{
  "experts_per_token": 3,
  "moe_layers": [2, 3, 4, 5, 6, 7, 8],
  "norm": "rmsnorm",
  "learning_rate": 0.00261,
  "max_steps": 4672
}
Below are experts of layer 2 (counted from 0) of a mixture-of-experts language model. Rows are named router (the router's row for the expert), gate (a neuron's input weights, with its number), up (a neuron's input weights, with its number) and show model dimensions 128-159. Each number is 128 + 32 x the weight over its row's rms, rounded and kept within 0 to 255. Numbers have three digits each.
After each expert's rows: a language model's description of what the expert responds to. This comes from a sample of Wikipedia text that the model never trained on.

# expert 25
router:161152155152156141150112117102108127131157137129186141033163139114091137097123196077187102114191
gate3:165107118182140106099112157098125108179174156107132152051080142096114163131072125157100106168131
up3:115116117073108183143078153088127166118114102101175095120159134071086114148103150124130115077101
gate4:145219141210130119107150079120142115155125168078080136087175104138139064091140114132126131110183
up4:098041114043168144096115197151114141079104098136131123145131142153111202140142147076114128111082
gate5:068101120130118109112101113135147131162134128160087094107197144125076130122100108180145115087138
up5:079087136098127125138109130134156095141107109130088097142177144097063143146121128157134140112110
gate6:026159161162149110089130180094173135137121128144130157126149085088159091165152170111193138084164
up6:113187150166124115149108131090191161149126103119094141110141051144202102204096125127185169073161
gate7:096113118172127087104206087134177161110156131085162139125169100103086110189145103120122149174136
up7:170143105120140148163065115153094065105111184186086143178111148145172115056091141144115084064117
gate8:135158101139133113115120175129115076118190101167122171049147125129149138062065174175136125090134
up8:117132166042160184153107112087103136116125149101159084120140143115158175185095124169135115114137
gate9:088158092143109166124108099127092161175149132145148113171170155107141139102143192083132183135114
up9:177127125178061137100122147098139110148142166124111144122063125096152129089133116130099152185136
gate10:096157137199126090105102093135139174155134128087109119117177113122101153093150083081097115198170
up10:154098083062125155136145110140124110073170126145128125163096114102172078191125185167162112051119
gate11:195143144136110159194136130116085144132148166145133160142116104131168148175141125110155117155129
up11:168049130084143131173150119116151136124109107094188111125139078068130137124141096167170153154137
gate12:114158133144047167109149093110122153146132160116089133080226148115194138150162101091117134150178
up12:147081106093188050115151171161127125126080098130140150176051102149057143082118134120142121110106
gate13:127127129132137084112138178116158109225133072148128188080128114158095087127118129137149089204120
up13:113092112138084166192085063121148171080101193151116087150135145079148145120122136159105136049188
gate14:142108127132143137149181186134135113078212192177100131151124116068116097097113159097189146091099
up14:118102135152108122135147189138107107067168196147105080145112115053112126097122113105172139106106
gate15:094191104131153152136130083071122168143131140144109143094152128069173159123140147117118090102129
up15:107190159136132141117154094170132090100084158180102184114126129144155151170073141089098132171137
gate16:162126142100042123150123141147053124133122120200177117153089132138086097138198077139129125110097
up16:142115115179150152125159140098111117148062100109096088113100098189126126060136124106111106185131
Quotation marks, em dashes, exclamation marks, daggers and asterisks in song lists, chart tables and sports results.

# expert 44
router:084123167163102154146148189134120149092188126108127184106134135165185164106151158149161079135194
gate3:097152101101153093175162117115150147155137109075105156135131171123090139170153144184127184128106
up3:144185164121103113095017073134103053101121120176123082140141125126127122122121099058153098107182
gate4:115069126107126093151106146207066167157119149118145131097141112098140110160164148068167113128159
up4:168116139173149169132139127092213119117149135169202149163146148171124118075112123085093170150126
gate5:105080113173158106163097059115072178143136156175123118059129138157203162111121135120113125114087
up5:146133125116121107123100137154070112083144121093137135113104114154128128130127088132171179160185
gate6:161133121159218200116122200176111106072145119127112148141098175119124154063184088122114106112139
up6:106143070105101127149130119109181110164067117145104117100109082136124079093061188173199092102092
gate7:145105114119150052156120168132140137112085132109100136158086110172192176168200123130151142155029
up7:157121092097057048101110187094124107167120146079096082111112118204090144159162150179156149114065
gate8:068147115118197121086141146171114129171116160144087073145102112133185167149149110064130128109153
up8:116123088144128089079138136168076123131153136141121130146080115128130154134106150114096147114129
gate9:164146139126109154087071154165142107088100138111156095131105094206169179114096150121116156121096
up9:104164116088128158116108099117156156131064176134147141152137032149094103113125140138078130146119
gate10:111177134119102133161112151139093131153118103060098102136118160162113155156134110134076140128150
up10:188123089102069155142133161179101097098166110090121098203124104135094171083168110084133178146094
gate11:122146151094146156113220105169152122116146116160059125120116138064142178168170112080062143104178
up11:108123180135093138115023184076133112157105103110116115134097133185058086100133089161139112124126
gate12:133075086141163116087060117147152064129141231113177152059103126150145112114127160092124123084143
up12:100075145120148143152104160115148167116144206153193113135117137161135085149081133159104136043126
gate13:100111136096145176165143192157136112108112082133142166134094176097160133119113156038118118119114
up13:088100084187070133138053088140086112152094046093076077056138104131092140101156114171133135129140
gate14:150134128173118092177136196103106175156199141108081116137143124115144132115169172144132097144168
up14:143104151102123102104097194122102163126126149106100072095131101106144115123086147144142103078147
gate15:130188126143081139142108126159135156038125102094097127136096122114157141133137144090139121158154
up15:084110076130140102173150130160097103107129105108036100085149172168193151161133116173116121093114
gate16:084109169141171116140152108140172150130111079121098112091108150103173128117079084086102045118175
up16:136115161174143162139182119145174163157103165190098161127133155132137108082143131047143130106145
Word-initial pieces re, con, co, de and é in French or Spanish words, plus titles of office such as mayor, director, Minister, Party.

# expert 53
router:194153116168111118117124117142121161134131094150129173069156148100133105147214138082189117137120
gate0:112102179068126108086118100136146205139148097153103132123150147174097123081101103155057104128079
up0:107106137146136139114101134148151193092139082112165109163159151197102144080122104188091062103114
gate1:150098147081135102094061130113141131044095086218137143132137169145097119153104170079111150080073
up1:148096166111144097095099129186137103078134175194145144070159161084083159118179164088153151140070
gate2:124138113156141133141095076127077148047130168156146149118199102057125192152076162141113180143158
up2:131125120109112109101154165101161142176130091096130097136108122168110049096148102142134092084133
gate3:147157103172151162153107109147140153157146084171056092125046149174154143120140090074169098144122
up3:125139113118147163107163119154064127112123142125116113133068096106179137094187104097128115182118
gate4:151129187113146150168116121151143196101148131124150202125137087190141089141136112183138134128144
up4:131155118126103141059126139116124024176100117135175085100137158127111153116136122062126145132125
gate5:169132154121124101120123144154135138144163111080121190104169122167126143171130133158188118123144
up5:170137113111098084154116088118106174105144098100117106145148131084120091136090140123067137191173
gate6:153078068143145117149086150192094085154119117128116147120046137069087122127093175133187164136061
up6:115042105149123128150105148160122168087121189108139071130124106120111080105127165110091149188110
gate7:066098132132147099157138130106107123084157158125126104137016147113110136112105132138194153090165
up7:205149158125099101116092078147147069160107170115144130101154096078148121129184111100066083177108
gate8:142100166090148134088123145117157141172126121106131099168132149142115093166166150073154213100127
up8:095155096144135127193145115126122121095105107133148136113122131123145176088072082187125061177147
gate9:138135115121149116117189171129053047137131126118113134137146115089143151108200102145172135099134
up9:134115105114143089126104087137045104121137146159159144121171140146065087133178157128145129082053
gate10:145152153077157092120150141148170136145113135129090143125132134170105136121105127136102106115134
up10:126123131158110091135128178148110111114206136100160120106145093131107167116057142187087110151062
gate11:109152157093143120128092131159182101130169140109124114085217136156094127090114069173146118110143
up11:092090133125159098142053151140135157145133153127187176052164112114107125100148091115145125133084
gate12:089106124071124177109082157092088125172163149141090081141068177141124111141127091131154115185160
up12:123135127120095137165184121151170127131191154106096139116196167132069167143088071059126130073115
gate13:185171133121114144117145142156119080050166124118133107134105141217098121083173153078157139140142
up13:111098130118197168110162154111127141119054136140118181165137170119186148091226145103163069143116
Single digits 4–9, usually starting a number in table cells, scores, seasons and statistics, such as 83–11, 7–6, 1993–94.

# expert 28
router:115086104163075132151105123104095129131153145106172172090161199129116102077166119141092072132148
gate0:146143086135045114083104184070067166115142190097103090078136108125145108091150108136110164051082
up0:132149142090214168143157112152181080122092124135159159194146176150071166162110109134142118176145
gate1:126127106134105145118183104163166158085091090048162124113142099069111127087136109163165195099143
up1:111173091128106102113180149153176142046106078082126094114160081098134136123115119106153183088116
gate2:129071175076135166131151141123215141156175159147182159165085109037107129141156124043116159158157
up2:197108194126147144135085113134153127095172138091204124150184139107104125139088148101124103111135
gate3:141087094127134058112108117107147128104145093185101091099087104174069142108139170108172162128163
up3:192173210152095102145113165127121114124130138066150162107134206107154113138161197128122133119133
gate4:051123124166120145115102150107174141102149196167104127084119099104140102109121108133116055095114
up4:109150103151112200158122126118173144080150147169130174131097089094068116104129125126113090069104
gate5:134100167133130202128159144158124162094162083135145154083195135090108105165091151138176174118079
up5:131140177177115162158182162154075147093175159121137083130178121079124106133167153120161166108152
gate6:122139153093123143105133184217095155128157134141118128116158142142120078130141121186132124092138
up6:179122140077051135112096121069112176088153188104118112144145118119154108146093088121088091142115
gate7:132155116155102144160116100118171091111140187123084153062131085125159160125107129117104193109135
up7:156130181123204105110167151114156134137208204099139118094118166119151126109163121194153139126081
gate8:153144096148146124047098159101129114117120189061084093177091117116116088112118170058144083088123
up8:075077144105130135190161111099051180137126062185120189103149113131141222107140036132093205152117
gate9:183133111122111135117150130132087081106108151131091130089172108099163107155125083111130117191073
up9:084137116132122122103127152141160175175142131140148135173067143163081123117092165159142158052150
gate10:091128156057116157127151109162145077125102110181075140127095079111094096178112168167118153138117
up10:125101134112167144176128104128121087149091018174106188156086143110093085125126133167123140192148
gate11:172132117075091097083113120106100087117131173094135141105125100145072149132143137111101074092154
up11:157195137060114112093113145095104105104127141123126133112142144142098116166137139116083066080143
gate12:127100145125160120101176157134116151152152135107092106133167121166115085200108075111142133121073
up12:138104109151160078163144125147132130123035103201152132131090171105148187102171172144128116108143
gate13:066157091146100123128062127095147164115147135146155152106130095112172157097152065150130181160099
up13:142131125175124147115099136154157125106133128127152156136131149115143140088128089140101122156163
Single letters or onsets starting a word, mostly capitals like P, W, G, B, F, also sp, fl, wh after prefixes.

# expert 30
router:114106138122161115154091117081103144094137138124154142088145150155130116109152176087115101120154
gate0:120124107093140192091160123118110095149127129100129154108128151089136170109156109123118145068159
up0:108130138101097158046174162105134124106137158154140161064151102079145109077137133114133137079124
gate1:138143103134075055140081120111080140122147118137078139130145083055106066094197081116126056119117
up1:108091028143159137151124142128064185136109084072108131096128136089128107130138169102099122143126
gate2:107157119108130165116156071153111116189143175087135158055101131120163143146157091120146134169137
up2:103140085122144135022119116110099144104166118110131132139096125086176183088166087065132107142142
gate3:166117134116162141160203097108070179151093165121089115136137121124162126147132125132157119146090
up3:115099137133163088089134103073156178083152116171152123109112106113142127085118162081162133120159
gate4:114131088097141173132072102146100186142088170110110047106060102121137109175180154106119101144132
up4:149099138170101097109143138139119126116105093169131174099169151151162101073197166089084129120083
gate5:149151188108089134124147131095096164043144151158120119116130111151038139106097104136179118139130
up5:104123102098177180119164106166119166206094092152111129085120095065151122119112153079138148097141
gate6:153111125133086117079097133148120155104085119164155119149233110179105165102154139143158104133147
up6:148143091121078131101153121142122160110122128116163138167174072191118185134133126138110121174154
gate7:160202135136188103134083169076175186059070158184157151171048079122112130146100143128089120117116
up7:163126173127190095121095133077188219077133151146131142177046099078143142158098149160146107094155
gate8:130134135108138084126140124096102121091139140154104152119145087128144125172153132175131069058190
up8:131114120185146176124092120157138146170088118111156121150074159145153131088140133098120175196090
gate9:163156130110135115117079046125122054189120149115189140115097166138048155136151097114106101082173
up9:099120095176101101144180198153112195097142092134137106098121109139191133115122164129150139183087
gate10:133120085145118106133118141073074139163118085149150162118111161142196111073182098148111125110069
up10:062107065153149140102082126141115126124120146069116151156126130179167146185182140128110090123091
gate11:171138060195199142117115140067142110114090108163138114119122137131116089168129163137101082161131
up11:107110179120122119189094133148132150102162114103064118140164100165106145132066138166107145087090
gate12:131112090125137149154121138117188179080116126173116116097101126127149138112150144133135114134131
up12:131147134124156166176128122131105141098176132175118090098121141137128123137084169118123136105093
gate13:127148097147142085137097091068138147096084112114131200109078127127098096090124139180143092162122
up13:127113168162128166146158128172186174112157121157135090155201098116129166169086122127086182151149
Single capital letters and Roman numerals in acronyms, model names and country codes, such as Fokker F.VIIA, (XII), AZE, VLS.

# expert 22
router:164097195112083194100135190111151162100126108102120155088169177179112089138105159129139124132146
gate3:118097090136184147136179104069115186172102177138143138068105128179162128093102113106107156083118
up3:167160148123173076136153088044066133157064145174096165094118098195138148092107125125124157111121
gate4:213118111110138111130100183143142087122132110051169142064145205133161140180177154111098128130099
up4:189118091168056157129145141061156092066179116078117177111078154160130116177170116111157164133131
gate5:120102154107105094104114122117160163105140116036126101137078124141097145164081118142144226149124
up5:119162096140149096147122185149140111209134158175146085131147155139141132147153087189128060099121
gate6:134106191131181170182149185130131145059141094144169152147132144110122153179102092129136133178101
up6:088152128064165168154121148101123165156137116117169100164063165136161096151175120112167134176161
gate7:108154135138128084120133092149162116174118143099056124163148173192157150198088198107121103075120
up7:112104110101179134101130152104145176119150087124121182108133169084181094142069175068150142162159
gate8:154052173127127097159045104088122164096166105149125165105132167155094167126133117120111101079109
up8:163159157152132132082116160142126076197129124105138151114117141162147193136066111176170155109098
gate9:124066119142097178211109133158130154099138146071166122095147154134144145056134171105107116111134
up9:075143120124169116153132136160151137101093034157138088165130055130119067180139138092153128128100
gate10:062160103101153138069119151112071085185101158192158128122109168146155129136123164174100160116148
up10:118148141153083122176138122129184147174073122072135131182164101090170102119179162160139165113163
gate11:096142129141150150102061126127136122044160076139098101078155115120124126101161146147186102091156
up11:130160153094099133139149153123143135170073147124142145179103167136108156172114117151137118118133
gate12:107099158144164097118121138112158190131150166105091109167140124164083101174119161132112152059093
up12:143073141126101104077051080153135081189136205115128134146153147184107142137141116120163103190116
gate13:167128124122152138108117108165157145176057121127130096175106143101169160126156158146106170113127
up13:100103152119109151114157112108052143081157163137086111119129160173156164146103133122063102104151
gate14:132155137125156097107162125080115135066151131144155104182190143115154120196129144105128068137150
up14:108130136148105163131082087151136106164115127182099131088074089131125112080146098134121159115122
gate15:094176104167127130096165155111110121139120097138144119139075151164094132190058148231158106132170
up15:122153118182109155092177121134109076167092121095109084097110128149130108210074132191144105123165
gate16:087099116117118091111115146144138129169100115158063107149151159111138163149142192161114175109114
up16:116116128090075184125130137097188132185112092137170153122124167127099074103128117151099112173085
Word pieces s, c, de, ac, as, and prefixes con, dis, ex in Latin-derived words and taxon names, such as thor-ac-ic, para-de, convey.

# expert 46
router:142162110151128150118079156099092147167152093094135171070153162120081145091171176096110094133185
gate0:119120160122159106199159107111163145144126165133156175027160167164128092167131153064124150104172
up0:094207136185053082117080163182139163130169116164143084098164154078065145161124139107114131148111
gate1:093103153144062135163170089122130125063131122155082108125100086094148106156111143126139115114162
up1:091202169126112124125133135145116110141100082117172160138121080135193158133100122144179106123172
gate2:156081044144113154126096108103092121148124147099094126126117102128134152127162095180082097119129
up2:137188126135104108113122118097120136119119129127137086079183131071061173110128151082145112119085
gate3:127138125097117177097143162109068124180138079098089111061109132150143190111136169101152148135100
up3:100144118123122082149162140161097110168108114168121187143129113140130153106079106149147031122117
gate4:169138120108165074126083110161138119116152146051111126123069118186137074119127145186094148102106
up4:119159135099109104177149133148064148089098096085125099166085187112095154087166140161104104101156
gate5:108111173100139099099109142118117154150136131103073122127108179111099121097133100087109134122060
up5:115126090126144137125082132170157121134152152127090077159140079156107171139174201072080140131069
gate6:140133148130149155175147093141130172167102154122153127146145151127155102124148117128161078099127
up6:181124150160132181171155092131133089118121132157160126132201192166164118095101125185114136103162
gate7:169099149168147139147151173101145151145130038086093137159133109177171119200159119109128176145156
up7:111120154145096149090158183079128152160135205139090179152114148196152110194091089188103150106144
gate8:114086103158138136094135079118115145138150103173090117147108155171103122096112189140121136183176
up8:121133128173105134132161160201093155112103144095110122118081080151081185142167150143142149130139
gate9:128135094154188129167137130126167107125042144120173112122076111170169117099191189159132135129114
up9:120133151114081189152033111094160093150130144090125213125170079120139164106087120176153109129126
gate10:121195120153116165124135067118144173082092098161155140139141062163110189201182136102107099149093
up10:126122089102131101140056149139165121115112107129090145133101105149142113154157132154158149110140
gate11:071106141145124142141027140087110081100133126172157165085153165055113104218137130131157125146202
up11:162153121167123139070065109111087110098044115112122107120106131176135160123105128127087100096147
gate12:118152133134139107139141181161115136125133162133157164097106160110121169100125139120112102153064
up12:125124110074110146214086107132125113063113136165164084083173103085075147149134154130146134191165
gate13:152154093140158162118101076072165089108128118146133148141129109103078122150118152179131112096161
up13:113081131196121142105116148114153158107116164161130130055191169115161104143124109127089170106130
Digits, mainly 0 in the middle of years and figures in football career tables, such as 2-0-24, 2005–2-0-06, 2,032.

# expert 16
router:105144128144120091114094123120113172087214149165163173136124169083119158104096172086141136159144
gate0:108156119136078118140091075166141210141077086133102146134110139096169128099142155096135150143108
up0:099130130155101169105162130155059115167119117134136116131064174118087140080119155094117080151129
gate1:142089120157121168115136154177116041039186112093144121131152159102163083116114134146103165132091
up1:179102160128103123108149148146097070088157113081146103108076146069130088168106164159096129135124
gate2:122148148113167122121138113129096112137195183169142155191072188083147182135119195120102078079171
up2:124200111115099137132087126147136136129119050084147113086171106193136063113086120085108156135062
gate3:149052088130117136114096161056174134041187103191148121102120201101174195107138090127161144093111
up3:130051111155063110150126148163090120130158160088096107109122147117111123098167126165106103153124
gate4:209165114110176118145102180170091158131187173185128160118108149157113172121110139142183114194136
up4:156169155119166110143159104144171097094139125148114124131134136109165211104099094148087152140187
gate5:145152214194148121122103147125095122082129056197128131106178177114093146162126140110112094132071
up5:115129072123114128117137100129166207152127174115092105164056129148127159145139045106091206151188
gate6:127109099170133075116177090148162160060157155199112172167111175110125175144116134111089117082077
up6:074154196134072180123108152097091111177088146096129102172179115141109145120133137179166108158158
gate7:093123058193172137172146129210094139116079074167181162208170165126181108131132138078109109110122
up7:157131046161121094160134117145106174114110153186112189163196113098140066104096163035101130096124
gate8:089113115192078080078147129099121163123159128115134121157120093119083172108130097137150172122165
up8:142151178106191161174114135138108119122096123121141161110166157159179070129124140130141108115052
gate9:106135092171134163157144156131129115146135106116137153141151137129145132080151121149173112125114
up9:136147161084122087115115089142160148089154132146171164090103113150104143147122142116131148137165
gate10:098103131117125161143110145133133199062152110139149143105182136119147162179085071135105127120101
up10:215091119154071129167131065129136085169109081160118127184108155169175160122149166044125136114133
gate11:167187116117098066057136136159124194134197125135103100093143131135101165132142112093097147152157
up11:111136115092146208138153125110146136093099113069178126154102091110088192218113157096063136122141
gate12:105112109091111128128207153113190168170133098132113190185161107133138164125119117116160138086156
up12:149201140093100128149090142132176101117134142067176145107142110209091143107107101178132142199131
gate13:148158096090029148151091115134161155075174090139123108085095099085129130099071121158140122146131
up13:073155153151096153145157128162128131139155156110137096173112093069107138154151145106150124120110
Word-internal consonant fragments like ch, f, z, x, h, j, inside words and foreign names, such as te-ch-nical, Chie-f, Z-hishengji.

# expert 32
router:131141133153136154092108164083068146146143096090138166070138170105129155122164163084118075114164
gate0:227139136182090090164143141098149128160151159124162110142121143145152174139118108119135147085126
up0:085132126114195083163063124173153075071112129134092134142141151070175145094123104166078093137084
gate1:132137130109165093095116112130081168080088183140138106101123099141142109118133129158161059187148
up1:140112124147112114098167137115101155125063167100108146120146102139092106135186155059141122137094
gate2:135107068156050088082097106054155080144125130079151119104146130145176170116118192163187134129151
up2:081109114124126113146092101098179151093150106148073132120142056149114129148149131116146127133121
gate3:116105153116155145170144171155155159083202158117129154084180139057122164124129102156108087106129
up3:168208170136101162179171104095164160105109129173101091121139110139086139120167130148131131126144
gate4:120120072160144080161107124137224140151167095116174148112075102168157127132098075144115163142109
up4:105102084115153174134134104133123117192121141093099156157103159121161128118125158167089101122084
gate5:154143085106132135099093125085118127121118100117098158084099182130148183068096154133108132068131
up5:131150115134133111155150142171136069170123123119171131128120132116130166154112183129156121110093
gate6:095203132172139091162113117106180191093137150116163159128198126116115077103078153223091105071098
up6:152070172173095203122190101182116112107126136151120166095123135127152134113148107099169143146162
gate7:099131099161133097130101140136100134107141101124155110097116106102149155165084166096108106165117
up7:130105115135121078168101165065127125126110130126127119134186180175084121201116196120096121172112
gate8:214154146145156073142153154090146104144149145148164180143130146142149084181154214114135131134104
up8:107148137119174161112179102164131170131183074094135098143171098130196159177130084185097111162144
gate9:124103153083144058145107168122182158093138127139118161121124077175183116135163091117108188126150
up9:050153125062131088108199057156137155155176110118145131142105115130099092177176169146095116170067
gate10:135111178090152114135143104159167174122185089126111208115101092096110092166129112095095041150189
up10:088127103198131146120144119086131053106164114157136108192124115123125124191168136103190114052100
gate11:178085124150163138136094123090133099070053127145110122135129045091155115129168108070139075172147
up11:091148148076139141102134068155140097147075179161125117175058132128136161121161127108117076137121
gate12:149173133131123143142105150153106113148177099114128096147122132092113134103122136087105070101177
up12:128157169116163147132165106073164129131112145136199175055148153176139132125167156138120164128195
gate13:085160147133197066087124094127107126139113173126169127197092112167152120077126129149164161171130
up13:183173165126135119096152135124130150106083164110131104119106134142182123076084077119158127120165
The digit 5 inside years and numbers such as 19'5'5 and 202'5', plus capitalised first pieces of names and phrases like John, Among, The.

# expert 59
router:176145145155150159140115126069092155172146082073172167084143159136104139128155162090142084128169
gate3:155169165160076124110078118171085105188159112156129145152190137126136131116104136198168085052117
up3:128152084114122139153111123125071106085132163114077146140106152151151165093151116185130115128107
gate4:129105160126134145150169095189181176136130104103104160105125112106057132105089164084033155188131
up4:140087126129096116112130162191101081073080125136104122163135136123059136127150142134142119163124
gate5:157125209081142125153172094102133201092169125145132178134144145138136118118094060157134126114142
up5:105189119111139125116164091169150113113153157098143128166116131120118096126109074140142147135154
gate6:139068138112099155173109167147190149038069167153111168147123057131150188126138117107078099102188
up6:141150081150140184147131172094184131113050147152122125187154094151115146152116138155120116094119
gate7:114134091100131127167134172120175142149122050104163209137126145094124126149112145133042151073138
up7:178074083149147136151152108110138134166080086145133133152137089149113098079151146070193187114095
gate8:087131195139146132184182173099137133127137092124109152140144121087097138143128131130102109090123
up8:076115177111180084160116131152173160100056152146141165081141138071133155087133091092184082099151
gate9:093167172146148129116160116074122150092122226161087136110117140140064113147076102143070137137114
up9:116136124186150163107158100167161174110093110089059120167124127148148135183156085139118139121107
gate10:115130172075180133149145165155123211142139148128082176076137201097173110149121136134234137190127
up10:138204153133115129102103102178102096107118158072124129133127083160132135167150141161138167134119
gate11:084125123182124152136118124160151086138147130193117172177150147115097131112072158148115096134151
up11:139182182141161149097050084144084116125159122064090184113125143103109123182157148109089133119129
gate12:080180113134121069126067100162103124121120051172153108103130156109132130144159136113099125073088
up12:128186094153147183154119107142093166125116130108149165120074131136157170118138114077172168174180
gate13:126112135168083093175063137084135181107194154164135134128053162119141144102116130103135123096101
up13:110108152116115140162072150194136146158135111092134155104193100126093104157130112113098164103151
gate14:119143108150143141088109093062120168128133130091119088180065116094155141076146158134107126112205
up14:142140111089102127150119117163133122126181108121153133028086160136159029121077136126113132137098
gate15:110091141078092177119113149096089176094142138162138140135073117092110137109141102130138152164131
up15:172119114105163093116130163083092096096076153063163136206128113104090111060146146104100152092096
gate16:090153090194144084144063109095129161111113140118177087107117168098154141149129159142108096068143
up16:162138121127139125120128181112126121134118119164096116131160147083105144123161127099162166143116
Spaces in indented lines and a digit 1 beginning years or scores, plus capitalized word starts like Cha, Ge, Hip.

# expert 43
router:184138101175120141136089178092079140158149090090161174083144159095085134128139158082116073146163
gate0:070209158166151115077170133194072142143146084176122113158166168159143091167155118154126142059104
up0:094070093113111156175093144112137097143175130174103090062073112099110096095123114139131144150121
gate1:138199144174175097135169149158112141111152185071178084115110156117178098144098120140165091062092
up1:126168110118100111066119132152164086135129157181110148093155139141132135127190094062154068141142
gate2:129135115132127099071094114116137176120149085126085151088103122164145117126115098138132160130160
up2:143113116091093187181116124182121149132141099099086136157129111122146168121112094165190091096138
gate3:152116129217186066140119129150122116079114142040117140195123131089094077133106125123148100130148
up3:075140124185093081147110150084134111128143126120127110195100129132137205120079118194180159136112
gate4:138149172173141092199138179143155185107119203141090125129100110143139175069114156180128162177159
up4:094117139101135159138084119108107120111137149123190104156097140183123095111157060092137111141080
gate5:136078149093142113155127150088197148095097137144155124183154128125163146101155142104151108102158
up5:096183106129078157198177157129106120173059174160144084135127182090140128126103148169107132162141
gate6:130124093149153215115135092081100178159102113159108099164172152172104194122097180077168118138106
up6:135106140143181094149101128108166102087143177161086141149166159036129082158180153088033138145157
gate7:125187116152136142152189130098141103102144112102119145095167132155115120182072187151135163101109
up7:159159109093139125110193139093126111079179130079161145128162082127115155137127117108091202119132
gate8:142131130131071144058174138112171078147168141127137186142118126142065137182228149109138085124068
up8:171106114108154114142166160193118172114111115149201174105129135078115119154069156101121113141124
gate9:185164104197152155175167174121084144135173143122077169148092158055087137120148151097114092162102
up9:144186146109060058180141205135086142185102079104129126138051088153145114089104123147166165099129
gate10:060102122159075161132057115149058128116140108157122152098111143085153198110169144116171064145114
up10:074119097124099204129138125019175128116105099145090147118124068160130074156145109170098164084150
gate11:097115165155041052147083137143125143145133131152139127166116127043109177170130120094143111137144
up11:163114140121144185145184089129131128082125065120093084092118097127164168111155172121135139118167
gate12:139169204162120108099103112138120137145099207140095060128095114166116142091079196142124102173100
up12:162117192189114160148173144091103132066155120077101164072203168144165112088155149084126119148094
gate13:199111136122190107081165126132145144147173087199077142161134137138158154075110085193096116159151
up13:118149130128122160124045133099121169127119128094104142113133123080167109112116102168128091101080
Digits inside years and numbers in sports career tables, plural s after nouns, and pieces like ye in Feyenoord.

# expert 6
router:200167125186127160164120149067110147140147092043189157127067159102124129069162159150135110124160
gate0:123170190163142106123105124113161142169155142084201141118095150097176106165057151101120153142190
up0:133115116111065133112148125168107138075092163157066142151177099133095119080183107152114104113105
gate1:129201098130124197131147139152120157109097132170159135147103197123128156074124157138050102147167
up1:178129177129127122159166101122169112173094105142069169092174123096149139141192146148171133142118
gate2:151127130145160122161131161131122153155113137151185126139143123106169181117174154157091117074126
up2:098109123093143137093093132120089095143140102117093152092074135090081040118155180113162133181150
gate3:154201080158163152169135189099118090141153075083163091115172154131109148142114138183079078114044
up3:192113108164099143133117165129082142080135102179167104118125128166148067126092137093113143116060
gate4:135174108100134164100070093183091145097216137117068127153065168074138140127115134116135139107139
up4:144159187102100165143164154097115128105123114197102136073136132159127126155138093095141130093153
gate5:139025089087140092131010114076090115078091135084191106165146148090086096180087201142157081077103
up5:087164156155097143112144130154078155100148210126068162146135125112120118140168134129100107130150
gate6:208201112129072143153127114069088190068107078058125180157126108144123152152150162114128150166084
up6:153191132119054158157072149087111212080123079061102092131126132161110136152119105168119150125097
gate7:116111114103132104150123189130121107126107072144150105152104131174095100122113120130138136052127
up7:195171139120160096171058073093134124142081109118143155092131084166134173197175113165181073168115
gate8:102129130124108143107196164095121106111136152076148178110170161151130157204121176093142141105157
up8:088086108106112194173144179114100097079121073179108119117142140124115141073127151115122138147138
gate9:131130148124138111218102189114105121070068175135133104123165124132072138094072110169108096112113
up9:139171130166142160170162078139178110140119108157110145059121150185164152160148127182140107130125
gate10:153171202160156131086154123095128139089179166104143160085121089160124089149144128166131136124183
up10:128147153162167123122115124137159143133116140149103131083085086116137119097131160114116166128131
gate11:143156166140154156105112147093084119167132075085107156070088146126133144139121175146178124096144
up11:111134171115123060112134162096106152199081049093104145092095090086100118135138120223170152091182
gate12:163144179082159147174133122149103098108157142097094150086144132180075123139174139166166129131155
up12:094191181104083160107123167124083165059131105122154117162075153111079097132124132096110148123102
gate13:191204132138094136103126120197147151163103055070121164120121117100124187118145167146134134155134
up13:203220109167082140109143109163114148159091124110104118140091092123135162118142139160122142173118
Zero digits inside large numbers, plus million, billion, thousand, %, m and km, as in 250,0 0 0 or 9:0 0 am.